Experts of a small language model.
Size: 13 layers, width 384, vocabulary 8192, 143M parameters.
Below are experts of layer 10 (counted from 0) of a mixture-of-experts language model. Rows are named router (the router's row for the expert), gate (a neuron's input weights, with its number), up (a neuron's input weights, with its number) and show model dimensions 0-95. Each number is 500 + 25 x the weight over its row's rms, rounded and kept within 0 to 999. Numbers have three digits each.
Before each expert's rows: a language model's description of what the expert responds to. This comes from a sample of Wikipedia text that the model never trained on.

# expert 15
It responds to: Occupation descriptors. The article a and words describing a person's role or occupation in biographies, such as a, football, professional, politician, honorary.
router:490499483505484516522526509508483539507527452507492533516483520509557496546535535529495507499493528473504496480520506514494531508460534519488475475524539513485522483465525528481528471519527482510568517513481543486477527532470496518485504540473454477463476513496473501514520479532513512502
gate0:500498493480489504526479503500495507517471467490496507504500527487488534488452460541428510459471494481462461520469457470491568519534517515556505454488498501493529492456522501533540540510424510488500498461465492497513482490522508520488479446480460458512510507504504510450516498482486510507
up0:513507490506497514528503466498499505535503511528474506470472515503486472508463501489470489470512497527485468470454488451482507542517488542482515525529481504523529504486482503451484525485504493526516501464497477479556503518519558511507491470537522479505506521512474511459515503514430500520
gate1:505518468431445518512509498527474463480501501510519511555537489516539503498509535520552472519469496540492489530527497526503539524528514465523463474476516506476502484504522446506515496505488488478521497503485498497526518460518498494541490486483468480475493503501519490508457532486505467508
up1:524497494507508487546471494479483464482486516480470524478538537506543495480515510457484485462432508480504481516499554481486503487510499463523478533472483526509472455463495505479520502476507520497503451502466507502524547469490543515477523531528528544451483508466571469484499496497518477501
gate2:435505522510459505460490460513524469508459503497489587501501515454544469477498502499513514479550484471483518492537482526496511512487545530470500467525461466488527480477539495498469529504473459537474526518505509470484534502483531504539499509476457507538504545519533491468471567515488542521
up2:466476473491527471500536477522482489529490520514487492492540451513494515496474477512482534497493499515509529468521506535489462473525533535474462463494480503538536492537505485484475523463516511533482490506532511498536549499517512482525504492511503481489539516513442495467519444460510488502
gate3:473505510502535439475482483454503539501509485530510502446513560484457462478486477508524505525527522504539533502493549470501486500511504521488463465525476495510570485472488486488498460528491490449527503538483505459511477479509450547470486510496506518532460533456540486500544494468481514498
up3:509481497473514513499500519494507489473459471432485513509499471524520498479493525479444487512510520462513532497447513521486510513545501506477501460491526517554496502498519519489517488525509515475513474506528520498519518506464500505497508497475495459506509505519493517537467452492500516521

# expert 31
It responds to: Countries and institutions. Words in names of countries, governments and institutions, e.g. United States, University, County, National, Pakistan Army, Liberal Democrats.
router:493438473480517555544512495506488491501478485531521468481508472520537513523470494517570469488502514524487511504501495530506515507515530522512472488524460484513521483543527521514503500488503533542497493491467521503512498534490521478511512508491489529509516506524466504466530493508502521492
gate0:496492488532533477492528476485506555542522486502503476466536497503490524507475480490445515496466491513495503522501535536498500491503502482485466512496472431519477501505500510480475532515531495524500505497484480504489487490518543485508527433482482487481463537521490526493512484512472488480
up0:524478484487508520556464500489502451537481454486514464492504485506518493479509501463509503490550483515473491471484528514497526518501519537507470457507472498485508509506552506489474516509542507500468547533487483430484551521482513485494510508561473508539508489476529470506502545520522501480
gate1:529474528470504527484511509500542502488497469487518494510444502459478525550483494476488498523452532478506496538512498501493536525494530523505509538486497556510508511482484505484482491541475474520475505475484530505519488518506494478476511487486521471511514500529474469464470460467473494472
up1:454470508517504545515472516453516512476552491438561448493476470483513527523458483501512499563553456485497535511479493470494483495470466503478508529469477508498545504481516485489483493482495520500470464473532506495535555494517495455498478501491522490518525481504484472525486470523494518495
gate2:508541532515473512476492501504474476474495488488463505521499502500481488524509545553527461508520459516455504524463480486514486512500514496529473475525517507490514513464467453475564494479482491485476554527495482507505498494484504472550458478518467494483495480478495479492497514527508489494
up2:482499497503494531502546493479505499521533531532476519472480482478494473492536466515500536501505504529524488487493533512468470483526524486498471510525502522494518446507512534518492497513464506471514513495493520485497477495513490522526511518512512482463483490505493496513548528507500502472
gate3:506519559490505518459518462495512512500523469463523492476505469490512533513485492471521534480482485536478482514473501520478546535519481512497506520495525485503540540472530497500519539510469492524501505502472492495539478506521505488474546507509512491509526446551513553486530482456491494457
up3:471513503514468490541453469558519482526500522502490492466488537499515464500526444520472467507462487510501486459562455466444459517511506464479484514518473501527498514488488509464535502492548528526529435495498499485457514470507519511559493500509482522483519436483505524497497507504475493504

# expert 3
It responds to: General adjectives. Adjectives and quantifiers after articles in expository prose, such as new, same, small, sufficient, political, low.
router:485522560483515493468507489551512506528486443487509499485490478489499517525521500511512503466457514477470517488510490487466487543487528490518494517524504498496471494467544523491542516500539510500555515493507514504476506555491503483519531497519539514482492451494507512496519513471524520496
gate0:481560516493486453512520503488497482557486466481493523492469495507478495514485489546521498491512481495508541506522463517476528523473503516515533484527549476499507495484479508460573508477523480476516504500545489472500503509525544499541520534526504477475475472476538488523494503515471468469
up0:445497499522517512470491518483533489480527516492504506433481480537521510487495514514506536455527486494480499540463524478464507501531487537516522506517570466476502532462496485527502497484544514461500529505505544475455496488480513509522547489499513474493474469530528550549525524504554506495
gate1:471488483486498443477477503488474535481467454447478493489471443516517497462490484548466490495488504504493494472528553488505492493530528486512505506452501514508507525525493499444498550479486481506562538527484529468500513532512496497458502501479484510480500501511516517528485503498518506514
up1:505463477492483523574500526472490511481474536545493523480529525486490526548526486472450535484485480504506502500497490493538464496508521505529479451472453512521535489516524487529519493494456508502532468557488469540499534480506482512503515495512476541531529503552509500498512502484521506497
gate2:515523523417507491523480495480498500460517497519529502461490512493522507523458452492458535484479560496503500536532513458490513515469541487485531473513486502455520536481517470529476477505494551481529487491507516484458501525531510497523496481519520499521538514494498439498490492520520524494
up2:475509512481574479484526495474515511502522508484541487516512479536522515536482518506504481493500520495465533464452538478475481526504504510471555481476514467496513506500496471506524469514490506511556481529539530559535503480484514495501483527492512480473528539475488480462516517460504511475
gate3:475517524508507496506533492500547523538530536501474496499503477514484489478493491484491523483520548465537512458465517478481512509492543513453481471505484479486500479517467485504488511512524535456467496503455482477508493531503549518487510522522521516531472469496473472530499470468495485461
up3:470533514510472484499475479483515517521516503491515503489475513474504545469502503466444526466499493539491486500509503494482532508461481483549530486497481511521511478503581433535477479498478491453465500500488475510505501514495535521514481482486530534487510451510473519519500512524458539490